Weights of a small mixture-of-experts language model, trained from scratch on English Wikipedia.
Size: 8 layers, width 128, vocabulary 2048, 12.7M parameters.
Experts: 48 experts in each of 4 layers, 224 quick GELU neurons an expert, 2 picks a token, a softmax router.
Training: a variant of SOAP for the experts, 516M tokens, 7880 steps.
Below are experts of layer 5 (counted from 0) of a mixture-of-experts language model. Rows are named router (the router's row for the expert), up (a neuron's input weights, with its number), down (a neuron's output weights, with its number) and show model dimensions 0-63. Each number is 200 + 20 x the weight over its row's rms, rounded and kept within 0 to 999.
After each expert's rows: a language model's description of what the expert responds to; "comes before" lists some tokens at least twice as common just after its tokens as in all text. This comes from a sample of Wikipedia text that the model never trained on. Tokens count by the router's weight.

# expert 40
router,181,225,189,178,176,210,185,236,202,184,207,182,183,162,204,189,205,229,198,205,222,187,188,206,207,188,214,208,210,216,185,184,182,189,183,202,174,168,231,185,169,221,199,204,215,185,206,190,216,195,194,181,200,183,134,207,204,184,187,229,244,204,212,169
up0,204,187,210,206,184,203,199,216,237,179,201,168,166,220,204,207,224,183,211,223,244,184,213,206,207,189,228,212,242,194,192,180,193,197,199,213,190,217,192,162,209,194,221,158,212,174,195,231,175,196,172,194,205,203,183,210,183,206,186,228,207,183,212,198
down0,225,164,221,192,164,201,222,205,165,238,172,220,230,223,200,203,190,187,208,222,209,195,190,207,207,167,201,196,231,197,188,218,216,193,209,182,217,217,159,198,186,218,209,172,229,184,181,145,220,206,177,219,197,204,233,206,217,149,202,221,179,178,177,175
Table numbers, letters. Standalone digits and capital letters in table cells and lists, such as rank numbers after |, I, II, and f in InfoCard.
comes before: " |", ".", ")", "′", "C", "A"

# expert 9
router,169,175,203,209,200,197,210,228,228,186,166,203,160,202,193,159,188,200,198,208,205,193,216,212,234,186,195,182,243,214,160,197,216,187,180,166,179,207,249,202,180,193,231,208,200,229,225,243,212,210,229,202,182,218,204,225,211,180,194,198,236,182,191,191
up0,220,213,185,166,153,169,206,229,180,200,195,186,208,230,200,214,187,213,258,180,217,200,212,193,177,192,184,204,231,196,196,198,223,184,197,208,190,214,193,192,197,176,180,207,201,179,208,194,212,232,209,202,164,186,187,215,242,180,179,155,163,175,233,215
down0,170,196,205,166,192,200,205,228,161,233,209,222,192,213,176,214,176,180,228,198,174,211,203,242,238,222,187,188,215,211,188,197,202,204,236,164,175,218,209,190,211,203,212,176,233,216,235,229,178,205,208,202,214,168,224,186,228,202,196,189,179,175,193,192
Linking words, suffixes. Connectives and prepositions joining clauses, like as, including, than, called, that, with, plus verb suffixes -es, -ing, -ed.
comes before: " the", " a", " to", " well", " that", " an"

# expert 47
router,175,198,182,190,164,225,203,193,218,189,189,169,201,198,215,177,195,227,193,198,202,244,174,165,202,206,205,223,242,231,199,189,206,186,155,186,206,152,202,192,187,172,221,205,221,212,204,202,201,212,200,194,195,197,193,198,234,168,174,198,219,182,187,182
up0,169,180,239,207,221,193,208,205,206,233,212,169,199,210,198,186,212,209,193,195,213,207,150,179,222,224,210,216,221,167,202,206,206,192,218,238,247,196,227,200,192,167,192,220,185,200,215,177,196,207,246,177,199,172,188,218,188,185,188,198,210,196,209,196
down0,201,195,169,170,216,203,200,179,209,176,205,214,209,199,202,155,211,222,206,189,208,186,238,201,168,234,235,174,158,185,218,184,178,219,181,201,188,154,186,183,183,218,177,186,159,179,219,197,186,199,190,208,209,203,190,204,180,267,177,201,203,171,195,225
Time-period nouns. Nouns for time and periods, such as years, time, century, season, War, and year numbers like 2014, 2020, often after numbers or "Second World".
comes before: ",", ".", ")", " in", " and", "),"

# expert 14
router,173,186,184,207,186,193,233,235,203,195,193,213,200,173,202,195,199,222,208,206,227,221,179,177,216,195,219,203,219,253,198,219,183,234,181,190,211,197,200,181,173,180,237,208,221,195,200,229,211,212,209,183,201,216,196,215,227,206,176,199,218,202,202,199
up0,202,183,194,210,193,180,199,249,198,177,224,186,184,193,207,219,209,198,166,192,202,217,183,190,206,209,225,179,215,235,230,208,179,240,192,219,216,197,188,214,205,201,213,162,244,204,212,171,223,201,210,207,225,217,202,214,164,205,205,186,217,198,203,188
down0,189,199,203,198,272,194,217,171,208,182,167,206,211,215,202,182,202,196,204,199,238,176,241,176,227,213,196,218,184,185,188,179,243,218,220,191,184,269,174,173,175,211,218,214,192,210,215,217,186,227,204,217,211,192,233,208,212,184,203,194,206,225,212,235
Auxiliary and linking verbs. Forms of be and have, plus not and also, after a subject pronoun or noun: it was, which is, had been.
comes before: " ", " a", " re", " been", " not", " be"

# expert 0
router,187,214,211,216,172,191,225,190,230,195,188,182,188,213,169,170,218,205,205,182,194,199,138,157,210,214,239,197,190,205,167,173,178,201,186,164,169,212,205,178,191,185,187,211,241,204,189,221,189,182,206,195,219,182,203,186,179,197,209,211,208,190,174,200
up0,192,216,191,193,186,190,209,199,172,210,238,164,184,192,187,221,203,222,178,191,199,233,192,188,198,217,211,199,208,238,189,207,180,209,199,167,204,205,190,181,232,211,213,215,195,189,176,179,192,174,227,178,214,173,204,173,181,183,227,203,235,161,184,192
down0,185,215,211,184,212,178,215,221,232,223,187,194,236,198,220,224,190,180,169,211,161,233,211,219,191,219,220,214,214,179,192,196,186,190,202,193,204,233,207,221,157,161,206,195,208,206,205,209,186,210,200,193,171,174,192,190,212,218,176,219,213,223,191,174
Foreign place-name suffixes. Word-final pieces of non-English names, mostly Slavic, Turkish or Indian places and surnames, such as Yere-van, Bratisla-va, -ić, -ov.
comes before: ",", " |", " (", "a", "i", "ia"

# expert 22
router,224,209,185,167,182,197,195,196,182,202,211,202,190,201,203,191,187,244,208,193,181,233,205,186,187,230,220,202,220,231,179,199,189,179,172,194,181,197,196,202,186,202,223,195,192,236,192,218,234,235,183,192,228,180,157,214,211,181,194,214,234,179,216,197
up0,193,206,205,201,202,217,211,194,153,202,195,213,183,191,184,235,172,213,207,204,206,189,195,227,208,239,221,178,170,223,163,136,189,219,223,210,205,183,215,164,214,197,193,187,221,187,224,199,198,174,193,214,199,233,201,181,208,231,189,199,228,200,214,172
down0,180,175,196,188,212,171,184,227,211,234,179,196,167,235,191,188,177,240,217,207,203,228,226,197,217,192,215,198,226,198,212,181,251,180,236,200,214,256,200,185,187,165,187,233,235,179,197,218,193,176,188,210,231,213,181,215,194,157,191,215,213,211,181,218
Latinate stems and suffixes. Middle and final parts of Latinate words before -ed or -ive, plus words like such and use: imp-act-ed, gastroint-est-inal, ec-lect-ic.
comes before: "ed", " of", "s", "ing", "ive", " as"

# expert 21
router,184,194,209,210,187,196,223,225,226,179,186,176,178,190,195,172,179,208,236,200,249,219,189,195,220,224,243,213,215,232,191,180,201,214,173,194,179,209,212,165,202,194,220,208,214,233,231,241,210,193,206,171,249,200,207,186,192,196,211,209,259,172,181,154
up0,217,219,193,221,220,200,197,246,195,197,200,221,197,172,193,200,179,206,208,239,176,207,207,186,195,154,229,200,183,180,222,207,163,196,209,181,176,176,161,194,223,195,173,173,197,212,193,202,193,198,169,220,183,228,218,212,220,173,190,217,219,183,217,175
down0,187,209,158,194,197,206,164,178,225,194,183,190,220,182,224,210,214,211,210,199,207,181,218,212,186,209,190,215,197,199,175,177,220,181,164,213,226,224,224,175,209,202,215,213,189,199,191,210,247,191,221,212,201,184,233,235,199,205,232,146,176,198,226,214
Determiners and possessives. Articles and possessive pronouns beginning a noun phrase after verbs or prepositions, like the, a, his, their, its.
comes before: " ", " first", " f", " re", " p", " st"

# expert 19
router,225,170,217,178,147,244,184,193,204,187,222,180,155,180,213,189,202,235,210,176,194,189,178,214,209,173,226,209,213,208,163,210,187,204,190,160,196,182,204,180,192,169,213,192,230,197,184,215,225,186,201,185,217,190,159,198,216,193,209,211,204,199,159,215
up0,238,209,205,178,199,196,161,187,197,178,195,197,209,227,194,164,191,198,201,245,212,195,206,206,215,191,210,217,230,194,210,194,168,186,184,178,174,208,220,196,203,226,233,197,221,208,190,188,175,198,171,208,205,187,197,239,187,169,178,222,211,217,175,215
down0,199,173,180,202,156,223,191,225,177,227,182,192,214,225,186,221,185,205,234,199,204,182,184,206,176,151,183,199,199,214,177,200,203,180,197,184,237,249,213,207,191,208,211,195,192,173,178,209,179,207,192,211,197,190,190,196,209,224,218,170,194,185,232,195
Single consonant pieces. Lone consonant tokens, mostly c and b, also p, g, gu, cc, C, in the middle of rare words and names: subcir-c-ular, Vul-c-an, Al-b-ion.
comes before: "re", "al", "or", "ro", "ra", "la"

# expert 13
router,195,219,186,189,202,199,224,186,176,172,208,193,203,183,186,171,206,218,224,197,211,231,167,175,210,186,230,206,208,209,163,172,160,195,161,182,195,164,212,195,195,187,217,203,247,196,233,188,229,196,194,191,204,204,171,211,187,169,193,227,234,201,187,163
up0,197,188,212,200,185,192,204,230,210,227,229,187,196,198,203,207,205,221,211,228,171,194,164,223,196,195,198,229,197,206,202,191,157,207,219,219,215,226,213,212,211,211,208,179,211,184,193,212,182,207,196,188,230,219,222,175,204,193,205,126,201,208,148,191
down0,203,213,160,201,221,196,209,180,190,212,188,214,184,214,189,170,225,216,195,213,207,215,251,162,184,178,200,181,171,215,182,217,188,182,186,173,168,204,201,197,240,213,228,225,191,202,194,150,221,176,182,174,196,186,230,202,215,187,202,220,221,201,200,203
Numbers in text. Number tokens opening years, scores, dates and counts in prose and tables, e.g. 19(14), 13,596, 17 games.
comes before: " |", ",", "–", ".", "th", "–1"

# expert 24
router,208,210,225,178,199,244,233,199,199,186,210,191,147,181,203,177,184,203,216,166,205,190,175,176,205,180,217,215,203,221,181,191,196,182,158,200,194,190,196,191,197,205,236,185,214,189,220,242,210,194,229,207,231,221,160,228,195,178,202,202,193,184,177,196
up0,218,216,206,242,218,170,171,237,191,218,222,212,213,184,177,203,199,218,198,174,206,218,195,200,223,184,199,201,236,214,194,219,193,192,212,211,223,225,196,231,181,197,172,214,199,203,186,184,228,220,216,202,216,206,208,225,186,219,216,181,208,188,180,192
down0,187,178,215,200,191,228,142,208,190,203,186,192,213,224,169,193,236,187,201,212,199,221,158,236,248,203,182,171,173,222,230,210,223,204,217,179,198,236,214,220,170,206,155,196,188,214,166,180,205,227,198,153,176,231,206,186,196,176,191,213,209,201,210,214
Clause-ending punctuation. Sentence-final periods, clause commas, colons and heading markers ==, plus subordinators where, because, when, such as "census, its population".
comes before: "\n", " The", " He", " In", " It", " he"

# expert 8
router,186,178,192,167,204,198,224,181,216,186,206,213,192,180,148,190,203,206,197,173,193,221,168,219,213,193,191,199,239,225,206,204,198,202,161,197,190,195,219,199,179,203,203,201,217,219,228,220,219,226,205,202,199,217,205,208,179,195,168,181,210,185,186,166
up0,177,179,231,184,202,186,205,222,201,196,159,229,198,178,180,226,198,201,180,215,195,215,186,169,211,176,189,221,190,200,188,185,232,216,201,166,229,199,193,174,206,219,195,168,188,211,238,210,234,211,188,212,206,188,204,200,208,199,163,247,203,217,222,211
down0,210,238,186,220,203,212,186,193,209,193,196,200,210,204,201,214,192,183,170,178,202,198,187,226,245,195,184,141,211,206,200,163,212,199,203,205,194,201,243,200,195,149,183,176,160,204,170,169,208,175,178,190,164,184,220,233,227,218,207,190,179,208,163,193
Past participle endings. Past-tense and participle endings and verbs in narrative or biography, often before by, to or in, such as fill-ed, appoint-ed, played, won.
comes before: " by", " to", " in", " the", " as", " and"

# expert 43
router,180,186,214,222,157,231,220,204,196,197,217,208,173,195,193,187,204,188,215,210,210,223,193,175,202,240,198,203,221,192,167,203,193,229,216,184,186,200,202,180,196,184,232,219,238,232,176,194,183,205,203,222,213,216,146,193,185,190,203,212,233,161,181,213
up0,207,199,216,166,222,197,211,232,167,209,231,186,223,195,215,176,192,198,225,205,214,181,213,188,214,199,170,219,218,177,212,172,175,243,212,204,220,215,177,177,202,180,209,184,218,207,206,203,172,196,173,143,220,222,214,175,218,161,211,212,202,197,214,184
down0,176,179,207,220,181,205,185,183,216,207,178,160,197,227,229,238,196,189,181,175,216,186,199,213,211,189,198,200,211,222,189,192,189,156,191,225,207,185,206,192,212,216,204,233,199,217,217,223,226,190,244,191,180,228,221,220,190,210,175,215,216,185,207,192
Word-initial prefixes. Word-starting prefixes re, dis, inter, trans, per, often after was, to or be, as in relegated, disbanded, internally.
comes before: "s", "ed", "port", "fer", "al", "form"

# expert 20
router,181,177,212,208,207,229,227,208,201,185,172,198,159,192,161,199,177,218,234,190,220,224,208,197,195,210,204,200,194,221,198,177,219,193,172,197,181,201,247,180,183,224,199,173,224,189,221,219,210,191,209,195,219,179,193,219,191,186,190,221,213,176,178,219
up0,225,190,243,173,204,213,213,175,252,203,198,153,175,177,213,220,211,218,214,195,208,162,174,200,159,195,187,157,200,196,221,159,174,198,194,211,195,202,207,164,168,220,215,178,190,239,204,207,203,183,170,194,206,219,226,183,183,195,169,199,211,166,160,200
down0,221,169,199,217,208,196,188,189,203,161,203,191,186,208,239,214,218,163,203,209,201,235,190,216,247,232,187,209,187,186,230,174,214,189,208,219,200,217,181,206,147,176,186,178,225,164,184,182,198,232,244,179,180,222,233,194,198,186,181,179,211,205,205,213
Connecting prepositions, conjunctions. Function words linking phrases mid-sentence: to, and, of, by, with, against, through, as in "refers to", "accused of".
comes before: " the", " ", " a", " his", " be", " re"

# expert 32
router,188,212,237,222,191,189,198,213,199,187,200,207,200,211,168,200,153,220,201,189,218,211,189,163,201,202,187,231,233,217,179,172,185,188,182,177,183,203,198,190,198,180,220,214,194,226,199,218,206,191,200,208,192,209,166,198,215,189,191,202,208,187,174,204
up0,212,217,206,189,168,170,213,187,225,191,185,203,210,177,206,200,198,182,223,207,202,190,207,191,241,202,206,152,185,193,213,219,210,177,216,181,202,216,210,231,195,182,190,195,241,240,194,203,217,203,197,175,205,209,200,224,161,191,199,220,199,176,201,185
down0,227,173,197,195,223,178,197,216,224,184,192,175,233,175,215,231,207,227,197,225,209,217,195,196,211,185,198,206,232,225,160,210,180,187,183,243,193,181,219,176,186,226,181,197,216,216,170,242,226,216,222,237,214,204,233,203,182,203,218,196,169,192,218,225
Ordinals and unit nouns. Ordinal suffixes and measurement or head nouns after numbers, such as 43-rd, 7-th, km, ″, million, album, character.
comes before: "s", " was", " of", " century", "W", " is"

# expert 31
router,192,184,196,186,196,232,224,176,207,196,215,189,194,191,193,195,169,215,191,199,217,240,143,175,200,190,218,205,226,236,197,201,173,187,187,193,198,194,205,194,210,180,190,209,209,219,211,205,195,193,209,154,235,202,195,188,200,204,213,222,213,175,201,190
up0,211,220,183,195,204,223,215,223,179,188,220,241,203,209,162,171,203,207,194,203,179,234,188,201,192,180,203,176,215,220,166,203,231,186,215,194,198,221,190,194,185,209,250,179,185,185,230,205,211,221,178,146,168,199,228,204,187,173,231,216,204,192,186,210
down0,184,253,206,185,228,220,213,200,214,216,196,197,164,182,210,195,191,215,214,213,172,198,174,169,218,190,195,214,201,206,207,211,219,160,207,190,189,187,220,224,180,188,233,180,241,194,201,180,176,200,239,208,165,169,214,201,172,199,197,214,198,215,200,238
Noun-forming suffixes. Noun-ending pieces such as ation, ment, ity, ure, le, y completing a word before of, commas or periods: investig-ation, artic-le, acupunct-ure.
comes before: " of", ",", ".", " and", " in", ":"

# expert 37
router,188,175,200,193,201,220,196,191,231,193,199,197,190,178,190,175,187,218,195,200,218,201,161,180,217,190,207,195,194,237,166,162,171,212,214,183,169,170,228,173,182,191,204,195,184,198,180,194,204,185,183,207,206,204,159,196,167,197,209,247,245,180,207,181
up0,216,195,245,193,216,173,187,197,196,199,207,171,188,191,207,230,188,198,198,168,200,204,209,189,189,193,203,200,210,208,189,196,176,170,190,206,214,185,168,218,189,180,248,163,211,213,184,198,171,207,231,167,231,168,207,201,187,193,213,187,180,213,206,133
down0,177,207,206,166,154,220,191,191,194,192,190,214,214,223,186,186,165,204,211,190,206,223,217,231,189,203,216,186,164,169,186,202,213,189,161,218,178,230,216,234,204,166,201,198,237,185,192,190,180,246,212,185,224,199,237,223,213,220,205,198,213,161,224,236
Acronym letters, nations. Capital letters inside acronyms (IAAF, FIA, RIAA, ESPN) and country or nationality words like States, American, British.
comes before: "A", "S", "C", " |", ")", "I"

# expert 16
router,180,192,223,205,194,194,233,196,226,147,182,179,150,185,180,192,167,224,207,201,235,215,187,175,209,191,248,198,201,187,176,195,196,228,186,194,167,212,220,190,193,194,198,199,242,184,180,225,206,212,196,177,225,212,216,192,192,180,200,206,224,166,196,198
up0,184,168,197,178,158,212,191,250,223,186,198,204,192,223,178,182,212,213,195,189,187,215,225,190,217,186,194,216,205,213,202,167,216,198,209,214,171,180,218,184,231,190,175,194,207,184,196,219,228,206,189,194,208,220,206,225,205,204,194,196,221,175,165,160
down0,222,197,193,198,205,154,198,208,177,173,179,187,222,238,203,178,223,204,186,192,205,156,170,185,174,232,190,175,186,220,208,213,180,217,175,166,223,190,177,211,194,208,169,183,191,234,195,212,241,233,198,168,198,217,211,202,237,245,215,185,199,207,200,207
Preposition in. The preposition in, plus on, at and during, in locative phrases, often in species descriptions like "a species of weevil in the family".
comes before: " the", " 19", " a", " 18", " his", "st"

# expert 11
router,183,184,217,195,184,209,219,231,227,179,175,180,191,185,195,196,173,185,188,193,248,208,168,203,232,204,197,197,229,221,161,212,188,214,158,156,156,181,234,182,190,175,193,204,207,237,204,202,180,180,201,161,192,218,194,189,226,175,181,207,201,211,209,193
up0,161,195,186,214,221,151,200,190,177,200,204,218,193,220,186,203,162,166,223,184,228,190,196,189,229,218,178,238,218,166,212,233,214,224,218,212,178,204,212,232,213,212,196,218,177,178,182,201,189,205,219,204,187,164,217,195,199,188,202,200,200,172,205,183
down0,245,191,216,178,169,203,170,204,212,212,210,154,176,198,179,168,198,219,208,207,188,189,191,210,199,193,193,188,201,234,200,196,205,197,191,197,173,193,208,205,205,188,206,208,184,197,221,210,209,187,206,212,187,157,197,234,177,191,213,177,192,244,226,203
Plural endings. Plural suffixes, mostly s, also ies, ations, ers, on nouns before commas, colons or "of": design-s, compan-ies, Year-s active, plus plural nouns like women, people.
comes before: ",", ".", " of", " and", ":", " in"

# expert 7
router,183,188,226,215,204,203,213,194,232,197,206,201,153,206,185,176,171,230,207,186,187,245,168,184,219,213,205,183,227,207,191,172,196,206,187,173,158,215,201,163,176,199,225,206,203,231,198,202,205,191,190,210,242,206,193,182,186,197,223,222,226,189,201,156
up0,180,199,218,220,179,171,199,168,229,202,189,211,195,214,198,178,248,196,211,195,218,235,204,214,254,182,168,228,225,175,201,204,201,181,209,183,197,179,224,174,178,182,182,211,180,180,174,189,219,205,205,211,207,165,188,180,161,198,204,186,211,208,159,190
down0,212,215,169,190,219,224,212,215,198,224,214,187,221,247,215,179,177,198,175,200,173,221,185,203,182,184,202,163,170,195,231,191,181,221,169,190,185,216,200,226,194,198,222,185,215,190,177,212,196,194,224,193,198,224,246,225,231,239,197,183,199,216,230,192
Adjective-forming suffixes. Adjective endings such as ical, ic, ive, al, ian completing a word, plus whole adjectives like American, national, local: evangel-ical, posit-ive, econom-ic.
comes before: " ", "ly", " and", " in", " football", " p"

# expert 30
router,209,193,199,213,207,202,224,209,191,151,178,188,170,175,204,188,163,227,206,192,224,205,198,211,223,217,226,207,211,182,201,158,184,208,192,189,185,200,235,176,193,189,217,185,230,194,211,221,209,204,206,175,233,209,206,185,208,185,196,178,250,196,205,168
up0,199,177,196,208,182,206,223,196,229,212,192,184,203,216,207,167,196,185,209,185,191,205,192,199,230,161,213,226,208,226,211,204,202,210,219,194,219,208,199,217,177,239,243,229,217,197,174,207,196,182,194,217,188,149,219,232,176,203,252,198,225,228,179,234
down0,228,204,221,183,158,220,214,183,178,207,187,213,211,222,211,183,223,165,198,248,242,214,168,200,179,198,213,167,195,224,198,200,234,225,212,214,190,209,157,222,198,189,197,194,214,203,194,176,162,190,215,235,164,217,180,185,184,172,214,208,195,189,216,240
Prepositions, articles, table pipes. Prepositions and the before a place or event, plus table cell pipes: played at, elected at the 1955, in the Arab world.
comes before: " the", " ", " 19", " S", " U", " first"

# expert 17
router,168,234,201,198,195,211,202,221,208,190,221,185,159,197,192,171,197,215,227,189,208,212,151,166,217,181,215,183,211,203,131,197,179,179,159,200,186,205,198,191,192,203,210,186,235,201,191,209,201,210,176,185,227,214,161,177,167,196,193,206,211,183,215,173
up0,197,211,223,208,167,251,231,182,172,216,228,181,198,198,167,200,198,189,212,196,193,197,206,179,206,199,201,207,219,236,210,223,232,194,191,197,178,177,203,205,212,189,189,160,194,209,218,218,224,226,201,210,215,231,189,188,189,245,199,162,224,201,222,179
down0,208,212,206,213,193,246,220,162,193,198,188,217,202,204,234,197,221,188,211,181,198,188,165,201,219,194,178,184,164,197,217,215,193,206,197,206,247,205,129,196,198,214,221,189,166,146,187,215,228,193,196,191,204,205,184,224,197,179,200,177,218,216,182,189
Closing digits and brackets. Digits after decimal points or commas, plus closing parentheses and quotes after words or numbers, as in -3.3, (36 persons).
comes before: " |", "\n", "%", "°", ".", " ("

# expert 39
router,194,176,197,204,168,224,222,192,219,193,168,212,194,182,173,193,192,203,208,179,202,190,188,198,209,197,185,214,200,200,194,215,172,231,173,185,185,190,207,203,167,190,219,200,237,203,221,194,179,194,198,179,226,204,154,199,170,182,167,212,247,196,155,184
up0,232,223,218,219,233,185,189,197,156,209,239,204,177,179,223,224,163,177,213,207,243,185,207,215,239,164,227,162,219,224,191,215,203,211,183,202,171,194,212,183,227,202,211,226,199,198,227,201,186,198,204,178,216,184,187,190,202,167,212,216,163,168,196,218
down0,214,240,186,177,205,214,191,187,195,221,202,229,235,225,194,185,177,203,230,215,172,217,190,192,211,221,190,177,167,225,199,224,205,226,213,184,220,218,206,198,208,221,191,199,200,192,190,178,198,184,211,190,174,174,197,158,182,188,203,188,220,207,181,149
Sports table headers. Header words and cells in sports and statistics tables, such as Team, Club, Born, Year, Championship, and pipe separators between numeric cells.
comes before: " |", " 0", " 1", ";", "\n", " 2"

# expert 3
router,222,203,175,220,163,197,224,205,193,179,207,224,207,201,165,164,210,213,206,203,184,240,167,214,201,217,191,220,218,224,186,204,169,185,199,199,185,181,208,190,164,185,201,218,197,229,200,214,207,189,185,182,251,195,159,176,180,185,190,211,206,203,214,213
up0,222,219,206,152,218,243,200,161,203,210,171,194,181,174,170,214,187,246,172,202,211,213,189,221,214,196,187,208,182,187,196,162,192,187,207,216,232,214,187,181,190,147,218,192,203,208,167,164,169,195,160,196,220,177,188,170,212,198,207,210,188,186,209,182
down0,207,207,214,202,206,216,189,237,219,184,210,203,219,179,191,231,204,215,187,204,216,165,184,193,179,156,172,188,225,172,193,196,252,184,182,220,181,249,173,179,227,192,200,177,229,200,192,231,171,205,175,223,164,209,198,222,205,206,198,196,191,233,227,200
Mid-word Latinate fragments. Word-internal pieces like or, ar, er, man, cur, mit, fer after prefixes such as de, re, com, per: per-man-ent, de-br-is, re-leg-ated.
comes before: "ed", "d", "ation", "y", "ated", "ing"

# expert 5
router,188,200,210,182,191,210,193,188,170,192,208,179,200,172,190,195,210,221,186,193,216,226,213,213,189,252,239,179,227,208,196,163,167,219,182,190,186,203,204,202,174,187,218,208,186,199,209,203,200,213,180,214,199,198,178,196,206,193,178,181,251,148,170,183
up0,179,173,185,212,213,211,230,170,219,163,239,204,234,177,212,192,203,187,214,197,172,210,226,207,242,183,213,170,215,218,232,206,223,181,214,190,221,225,203,220,175,193,186,204,195,196,179,185,151,229,167,182,182,214,193,194,224,184,202,208,214,163,217,216
down0,217,224,237,207,199,191,176,191,225,226,207,197,195,224,192,168,205,177,206,165,202,158,208,166,193,186,233,208,181,226,182,202,203,208,207,208,235,195,201,190,180,174,179,239,202,213,190,214,217,211,213,201,227,212,179,202,204,188,183,258,224,213,207,216
Months and word starts. Month names after in/on/as of, plus word starts like con(tact), join, office, south(western), and legal Act titles.
comes before: "s", "ed", " 19", " of", "ing", "er"

# expert 28
router,222,179,198,171,182,205,210,223,178,179,205,210,172,163,189,181,202,194,188,220,213,216,205,173,259,186,223,231,221,223,200,202,207,216,200,199,210,185,247,184,205,214,255,196,193,214,204,209,240,193,192,191,218,167,173,212,186,181,208,217,222,196,186,199
up0,167,223,214,197,223,198,200,209,195,207,203,172,181,176,182,187,188,224,196,196,187,191,225,197,213,183,168,217,220,201,190,158,222,197,185,215,219,173,195,244,194,235,174,206,235,219,190,186,190,228,185,182,214,226,189,217,190,175,195,193,201,171,248,220
down0,235,169,211,235,216,185,189,216,192,194,203,221,242,215,180,226,209,231,160,194,217,185,153,214,222,187,191,219,194,193,189,179,207,216,192,211,217,214,182,190,230,233,224,195,205,212,214,164,191,197,198,184,166,200,171,198,224,226,204,191,191,208,210,232
Line breaks, section headers. Line breaks and list or heading starts in structured text: blank lines before == headings, infobox fields, and items like See, List, Born, Species.
comes before: "==", "===", "The", "=", "In", "A"

# expert 45
router,184,221,200,194,198,250,212,195,196,183,195,197,191,175,194,178,176,225,219,192,232,190,198,176,234,198,202,228,208,214,159,201,173,190,185,199,191,174,232,171,191,209,247,193,212,204,198,205,211,183,211,213,229,204,155,189,214,185,192,194,233,181,205,172
up0,193,209,179,225,168,192,193,202,208,209,194,204,181,173,217,208,181,196,216,210,157,183,220,213,207,202,214,186,180,189,181,226,228,205,195,189,189,211,199,222,192,192,193,213,197,182,246,241,188,186,175,185,189,202,208,225,202,227,188,185,232,204,205,186
down0,193,210,218,242,155,186,182,195,205,206,199,261,221,190,169,210,193,208,163,212,203,221,221,164,214,190,168,220,223,176,222,202,191,170,186,220,209,191,203,219,199,169,196,221,185,182,204,205,194,191,199,185,236,185,208,210,183,211,208,190,195,192,194,191
Line breaks. Line-break tokens ending list items, table rows, section headings and paragraphs, plus table separator rows.
comes before: "-", "|", "\n", "The", "|---|---|", "=="

# expert 27
router,215,187,202,187,200,232,242,198,193,194,179,201,171,176,167,192,183,193,198,178,226,188,211,184,206,194,208,209,205,213,187,194,164,210,165,158,181,208,192,175,187,204,254,194,220,194,196,220,186,187,193,180,236,190,154,190,200,172,215,196,236,182,172,160
up0,168,191,203,208,222,215,182,201,208,209,230,187,251,183,222,205,199,201,222,204,237,204,197,190,190,207,185,168,209,165,203,215,211,214,194,196,171,197,188,203,182,169,219,191,212,174,221,207,180,207,167,184,229,186,210,220,199,209,216,173,190,176,262,204
down0,222,204,193,184,256,174,218,230,205,205,172,190,180,185,192,179,196,174,174,189,220,205,170,194,208,214,223,194,178,216,178,232,177,190,174,149,261,237,205,220,215,195,210,202,198,202,157,203,221,201,195,205,207,219,192,216,219,200,206,193,187,191,203,167
Table cell separators. Table pipe separators ending a cell, especially after header cells or numbers, plus semicolons, slashes, equals signs and heading markers in structured lists.
comes before: "\n", " ", " 0", " 1", " 2", " 3"

# expert 29
router,224,187,185,216,175,214,195,208,234,177,205,169,178,193,181,161,196,231,228,208,242,190,213,194,222,228,202,221,190,226,187,184,150,197,195,207,203,195,243,184,174,205,222,166,208,237,192,223,227,225,186,216,197,182,177,202,208,198,223,198,230,180,196,210
up0,226,212,195,226,247,204,201,203,199,184,250,199,210,218,217,218,180,227,191,195,227,152,214,194,188,204,178,188,216,216,191,226,183,210,179,182,154,238,174,139,215,219,224,219,206,176,206,182,206,180,213,208,199,197,186,216,207,181,197,219,196,188,178,212
down0,182,171,199,219,194,240,186,201,205,184,195,190,208,226,212,224,183,165,162,154,185,192,204,219,208,185,210,170,217,184,213,220,223,197,204,254,190,227,211,205,197,196,207,203,192,246,218,221,181,183,175,199,199,199,192,210,205,188,218,187,201,192,157,174
Word-initial syllables. First syllable pieces of words and names after a space, like su(ggests), pro(bably), de(stroyers), Mi, Bu, Ri(emann).
comes before: "d", "duc", "s", "c", "per", "te"

# expert 10
router,219,229,218,196,177,200,198,205,185,218,227,220,175,192,215,189,171,199,209,170,187,217,176,194,198,222,204,222,232,189,177,219,206,196,177,165,172,189,215,172,157,162,201,195,230,229,192,246,190,186,224,204,206,215,163,223,192,155,177,208,200,193,188,186
up0,192,192,174,195,220,178,189,208,212,216,232,173,219,227,213,197,164,217,193,207,211,211,230,201,221,189,164,237,226,208,163,183,180,208,207,212,201,213,156,181,211,226,180,212,206,222,159,193,206,201,190,234,176,186,207,184,233,179,215,213,189,201,197,204
down0,199,182,182,190,210,201,227,202,180,249,195,203,184,219,228,185,197,207,209,188,183,231,209,233,176,229,174,212,195,183,169,174,162,188,229,179,219,219,192,176,214,177,216,213,203,193,232,188,179,192,221,141,142,215,228,214,181,198,218,239,198,205,185,191
Mid-word consonant clusters. Consonant-cluster pieces inside longer words, especially th, mp, op, ll: Py-th-agorean, philan-th-ropy, ty-mp-anum, Sco-ll-ay.
comes before: "er", "le", "ic", "or", "les", "ing"